Experts of a small language model: 2 picks a token.
Below are experts of layer 5 (counted from 0) of a mixture-of-experts language model. Rows are named router (the router's row for the expert) and show model dimensions 64-127. Each number is 200 + 20 x the weight over its row's rms, rounded and kept within 0 to 999.
After each expert's rows: "gets" lists some tokens that make up at least twice as much of what it gets as of all text. This comes from a sample of Wikipedia text that the model never trained on. Tokens count by the router's weight.

# expert 40
router,177,199,173,197,215,173,238,180,178,182,197,230,172,209,216,212,188,182,190,165,216,207,180,211,199,227,182,200,198,168,194,197,226,172,214,181,206,239,224,229,215,194,159,221,192,240,218,182,167,215,178,185,212,189,175,237,217,202,233,191,201,220,215,231
gets: ".", "-", ",", ":", "=", "–"

# expert 53
router,167,184,189,215,226,198,222,155,192,158,176,207,201,237,224,169,206,177,200,166,183,187,232,228,181,185,196,188,196,156,193,217,205,182,205,185,220,200,217,244,203,207,151,228,153,217,218,181,204,243,200,208,188,197,177,215,205,176,221,187,191,209,198,213
gets: "and ", "that ", "he ", "which ", "He ", "it "

# expert 57
router,203,215,191,196,256,163,212,192,187,191,201,214,185,201,194,190,184,178,223,180,221,176,227,212,192,213,184,202,200,172,147,232,196,201,194,178,214,188,246,208,217,224,189,201,204,230,189,179,159,215,171,192,210,197,182,215,212,179,226,177,186,202,197,215
gets: "T", "K", "N", "H", "G", "F"

# expert 30
router,161,212,203,199,202,166,218,163,162,174,198,219,145,217,203,179,176,161,191,175,209,184,185,171,183,217,202,191,203,185,169,215,213,205,218,198,214,225,234,214,227,202,180,202,168,218,217,201,202,216,177,191,174,210,166,215,199,155,214,202,163,164,171,234
gets: "201", "200", "202", "199", "198", "197"

# expert 1
router,182,195,188,205,202,186,236,168,179,186,199,189,173,195,233,204,207,163,192,181,258,203,235,191,187,203,197,205,201,180,193,205,226,202,177,195,236,222,217,215,210,236,187,187,189,204,222,199,160,239,175,203,187,194,174,199,203,199,195,189,198,209,203,198
gets: "- ", "| ", "==", "== ", "= ", "==="

# expert 59
router,180,220,221,198,204,177,212,184,171,162,179,219,182,228,235,211,187,189,188,146,212,170,216,200,217,179,205,205,173,179,160,188,198,193,169,197,189,231,239,211,181,224,159,201,194,212,184,208,186,203,160,169,225,213,183,209,202,179,189,192,232,204,205,224
gets: "am", "z", "3", "2", "\n", "4"

# expert 46
router,213,190,193,203,226,176,239,149,159,172,210,226,190,194,218,171,179,181,179,178,230,187,219,206,194,193,213,192,194,168,182,214,216,193,198,185,241,240,211,229,202,200,178,243,184,214,186,225,195,224,148,214,174,211,185,186,217,157,201,184,190,196,206,216
gets: "ig", "all", "og", "ug", "eg", "ern"

# expert 48
router,187,197,186,197,233,198,219,163,176,165,189,195,170,222,235,177,185,193,213,175,214,188,226,210,173,225,204,196,184,181,182,220,212,151,208,173,203,201,207,216,208,194,182,199,183,216,187,217,175,219,171,222,189,224,166,181,196,177,214,174,198,192,202,204
gets: "s ", "es ", "ation ", "tion ", "er ", "ts "

# expert 0
router,219,206,186,231,230,205,212,201,189,170,204,201,191,241,217,180,212,167,196,164,221,204,236,208,198,223,192,204,168,198,186,214,215,189,213,157,235,234,210,220,202,212,189,221,193,207,186,172,185,216,187,217,202,222,171,232,219,185,189,208,222,177,170,202
gets: "s", "es", "ers", "ation", "tion", "ing"

# expert 44
router,195,244,198,177,202,177,228,187,200,160,164,212,187,223,226,185,170,186,186,191,225,212,207,204,180,212,191,229,164,196,195,195,213,211,182,170,219,246,193,219,222,197,181,217,199,199,215,206,161,236,164,195,230,188,187,199,204,199,187,175,211,171,225,198
gets: "ac", "ic", "p", "op", "ph", "x"

# expert 24
router,200,202,204,209,230,155,207,199,191,167,209,196,180,212,189,190,172,184,227,201,210,162,244,185,199,209,205,204,199,188,177,200,196,188,190,167,211,209,235,209,227,228,198,219,191,231,180,186,181,214,162,186,209,187,185,193,212,176,222,199,197,205,215,208
gets: "S", "R ", "A", "C", "C ", "S "

# expert 55
router,165,203,194,218,229,174,220,175,174,169,189,212,175,208,228,182,187,167,203,179,222,174,228,208,180,188,197,209,190,176,168,221,214,189,184,169,220,211,219,223,232,225,185,213,171,233,199,203,178,222,163,209,215,207,169,192,206,177,213,193,210,194,196,202
gets: "0", "5", "6", "9", "4", "2"

# expert 36
router,202,201,190,198,246,171,229,165,154,161,195,205,194,196,233,176,176,159,194,192,240,184,208,213,209,234,177,221,198,183,199,183,207,168,196,173,201,212,214,226,217,216,164,187,192,193,180,177,182,215,165,198,215,218,193,221,200,199,221,197,185,205,232,198
gets: "/", "and ", "/ ", "& ", "-", "–"

# expert 43
router,195,183,203,180,236,158,211,195,160,194,194,191,200,214,223,182,181,163,188,168,241,172,218,184,190,189,178,202,202,159,212,221,220,177,210,191,201,224,206,227,218,214,197,218,175,212,194,183,173,233,201,210,226,224,147,206,207,203,237,190,204,191,200,187
gets: "(", "; ", "– ", "\\", "[", "); "

# expert 20
router,193,182,201,214,201,167,207,188,175,177,207,211,176,208,218,219,225,205,199,205,228,181,241,206,223,203,191,197,203,199,194,217,188,163,200,175,218,226,228,246,223,195,179,209,194,212,230,188,186,220,185,187,190,173,168,193,185,180,204,177,236,222,193,202
gets: "comm", "com", "Comm", "ud", "Com", "Ex"

# expert 27
router,202,199,187,219,225,184,230,187,154,200,181,214,198,207,212,167,202,166,179,156,214,190,206,203,196,201,183,196,218,180,195,202,212,174,186,193,194,208,217,244,205,202,186,212,173,207,209,202,152,248,179,235,207,206,165,192,197,151,246,204,209,167,194,195
gets: ", ", "), ", "; ", "(", "\", ", "', "

# expert 38
router,182,215,181,199,248,206,214,177,193,192,184,201,170,220,216,193,177,200,195,202,241,173,197,211,199,199,182,188,216,196,163,229,208,198,187,181,175,202,218,210,240,229,223,201,171,215,196,188,170,228,160,210,222,215,185,196,203,185,206,151,223,165,188,212
gets: "f", "g", "h", "w", "p", "H"

# expert 16
router,188,196,200,203,224,179,225,195,201,204,174,220,193,215,211,193,189,152,181,168,222,176,221,220,204,204,188,190,214,175,179,210,212,166,172,176,195,213,212,212,222,197,202,198,140,219,226,168,193,210,186,179,211,200,172,219,239,197,219,172,228,209,183,202
gets: "y", "le", "me", "ou", "ey", "ly"

# expert 50
router,180,183,195,202,222,166,223,156,187,202,216,229,186,189,221,204,204,170,198,178,205,212,225,207,183,209,177,211,194,191,186,214,215,192,186,195,240,183,188,242,215,193,211,218,170,219,225,207,201,217,176,198,190,196,180,197,214,177,220,206,211,221,229,203
gets: "'", "ur", "ab", "ir", "é", "ro"

# expert 56
router,194,188,203,210,207,177,210,173,171,172,187,187,198,218,203,176,226,155,220,206,190,181,225,196,175,216,209,190,205,164,183,192,186,194,185,208,227,232,255,195,188,229,175,186,195,213,204,190,165,203,164,188,245,204,169,193,191,177,205,176,220,205,208,229
gets: ": ", "; ", "″", "′", "°", "/ "

# expert 3
router,152,204,212,196,213,171,190,185,183,176,191,230,152,192,205,193,202,184,186,178,215,180,222,209,182,185,190,205,204,195,174,215,204,212,166,181,197,216,209,225,204,226,177,207,183,226,204,183,143,228,166,178,204,187,190,178,205,147,230,215,210,172,194,192
gets: "b", "B", "ib", "Ab", "from ", "amb"

# expert 18
router,201,183,192,173,203,176,187,183,171,169,172,223,172,218,219,176,212,191,214,171,194,160,229,213,193,191,202,231,157,155,174,202,207,205,173,178,191,202,204,226,217,201,195,203,189,200,181,207,191,206,165,197,228,227,191,186,221,183,208,223,208,202,199,177
gets: "a ", "ar", "o ", "i ", "ia ", "an "

# expert 49
router,196,232,157,188,199,178,213,180,202,208,220,198,169,199,234,177,174,210,186,188,214,196,216,200,165,202,187,181,212,158,152,214,213,206,204,205,216,233,209,212,203,200,175,227,176,232,234,207,180,241,194,212,210,202,166,209,229,188,214,195,208,188,194,203
gets: "er", "th", "ter", "ber", "ther", "tor"

# expert 69
router,173,210,192,211,228,169,213,173,171,159,193,223,171,211,220,179,191,170,194,176,218,176,232,207,175,199,191,201,198,171,174,221,213,183,179,170,222,220,219,222,226,223,183,210,174,228,204,193,178,222,166,212,223,193,174,198,217,180,234,198,209,189,195,208
gets: "| ", "by ", "John ", "with ", "the ", "young "

# expert 60
router,180,199,221,182,237,214,228,166,196,192,204,238,180,221,208,196,196,185,206,188,226,169,239,199,212,198,195,185,206,209,155,221,208,186,180,172,214,197,217,235,199,214,175,210,168,209,179,200,188,212,191,206,221,216,182,189,180,173,217,203,183,179,181,242
gets: "j", "ak", "k", "az", "ah", "ik"

# expert 29
router,213,203,233,211,217,198,224,177,200,174,195,204,179,225,241,165,210,163,208,200,211,197,238,232,178,200,163,205,211,178,192,212,218,175,177,204,207,216,232,215,232,226,184,209,184,213,210,170,173,226,160,216,193,168,187,190,205,170,217,196,206,183,198,213
gets: "as ", "ti", "with ", "ef", "including ", "where "

# expert 42
router,192,231,231,175,216,168,218,209,188,196,188,185,158,225,226,182,223,157,225,167,214,200,225,204,211,218,200,208,199,169,211,204,206,179,204,197,209,225,202,209,215,212,175,204,160,199,216,191,172,203,201,211,199,205,187,225,180,176,221,196,220,210,223,221
gets: "i", "au", "ai", "ne", "per", "vi"

# expert 41
router,206,198,198,193,214,174,208,177,181,168,216,198,175,213,238,185,193,186,217,184,209,190,229,194,189,209,183,191,178,168,177,225,200,171,199,177,203,217,199,197,220,232,179,207,156,203,229,217,194,234,169,208,227,212,177,181,226,188,228,210,197,179,189,202
gets: "y ", "er ", "an ", "e ", "o ", "i "

# expert 47
router,163,194,189,213,228,171,220,176,168,165,189,221,170,206,223,183,189,169,199,176,221,174,227,213,179,196,202,203,184,175,173,225,219,189,191,170,219,213,221,225,229,227,176,217,173,230,203,200,181,218,165,211,216,205,173,191,210,171,214,196,205,200,192,209
gets: "of ", "in ", "for ", "0", "| ", "% "

# expert 33
router,206,226,214,213,205,164,220,208,175,184,187,232,176,185,238,188,205,176,201,185,229,172,227,196,189,188,201,213,194,138,174,198,220,191,201,188,215,230,235,208,202,209,198,225,199,220,202,208,172,225,165,211,188,202,155,203,221,154,189,193,216,190,198,199
gets: "\n", "\n\n", "\n  ", "|---|---|---|---", "  ", "\n    "

# expert 74
router,191,199,192,215,239,175,209,179,172,174,192,234,179,201,212,201,195,148,210,193,228,162,220,185,166,210,213,186,196,180,181,230,228,179,181,190,209,202,212,215,233,209,163,222,165,207,220,178,154,211,166,212,195,236,203,181,212,191,209,177,191,199,189,204
gets: "of ", "in ", "for ", "by ", "at ", "from "

# expert 66
router,203,173,163,202,226,192,215,195,189,182,200,194,177,197,220,202,216,176,212,196,231,178,249,190,198,214,209,197,186,183,190,222,239,207,202,194,200,215,209,244,227,182,167,203,162,202,226,206,189,197,185,194,187,168,181,176,204,153,258,206,214,174,192,229
gets: "ay", "er ", "art", "member ", "or ", "ers "

# expert 17
router,216,220,203,198,251,152,203,181,189,189,190,210,192,190,220,178,192,176,199,188,231,199,220,191,195,202,211,205,206,147,148,236,219,170,187,182,216,195,230,240,231,214,190,220,172,185,176,208,170,206,153,190,180,204,201,211,221,199,232,182,201,212,199,213
gets: "E", "A", "I", "O", "U", "C"

# expert 65
router,187,206,200,197,212,188,227,185,182,145,185,217,169,242,196,197,188,197,203,194,244,172,244,197,190,215,220,190,171,201,175,211,172,182,204,186,200,209,199,210,238,199,158,215,176,217,193,162,152,216,169,225,217,200,151,200,194,169,245,196,175,187,195,201
gets: "\n\n", "==", "\n", "===", "List ", ". "

# expert 75
router,183,190,195,183,214,151,228,171,173,160,202,184,184,222,203,196,223,147,197,184,239,182,210,219,192,189,183,180,210,172,155,211,202,199,202,184,203,221,216,242,205,193,209,222,197,205,204,173,188,199,165,200,197,213,183,212,219,168,215,201,185,195,186,211
gets: "1", "2", "3", "6", "5", "9"

# expert 35
router,180,167,158,228,212,200,207,161,181,144,201,235,172,189,211,200,223,207,213,181,212,202,205,204,181,197,173,187,212,170,176,214,229,191,196,172,232,225,201,250,206,217,194,224,186,237,200,197,180,207,182,208,189,198,186,155,196,196,209,170,213,191,197,223
gets: "el", "ap", "il", "un", "Al", "ol"

# expert 70
router,199,202,206,212,210,179,201,189,167,158,166,228,192,174,234,207,202,205,236,178,239,178,229,201,179,218,204,172,198,176,164,210,239,213,191,184,207,183,201,209,197,185,155,182,206,214,188,187,183,225,206,208,186,210,155,198,229,185,211,190,201,184,190,190
gets: "en", "is", "et", "an", "us", "man"

# expert 13
router,169,208,227,172,220,182,206,166,212,198,149,198,190,223,200,189,186,185,196,173,226,199,200,206,207,194,194,203,207,167,182,207,192,196,177,164,216,205,217,218,194,214,192,221,168,203,166,203,168,188,164,213,192,185,183,219,209,165,205,199,190,170,159,211
gets: "a", "e", "o", "u", "ia", "ra"

# expert 12
router,172,201,186,212,227,169,214,179,166,166,198,211,170,215,219,175,193,165,193,172,225,173,229,208,183,194,191,209,185,169,173,225,208,194,186,166,223,207,226,225,225,220,183,204,174,223,200,202,176,227,163,210,211,218,173,189,203,176,221,193,208,190,191,205
gets: "0", "7", "8", "6", "5", "s "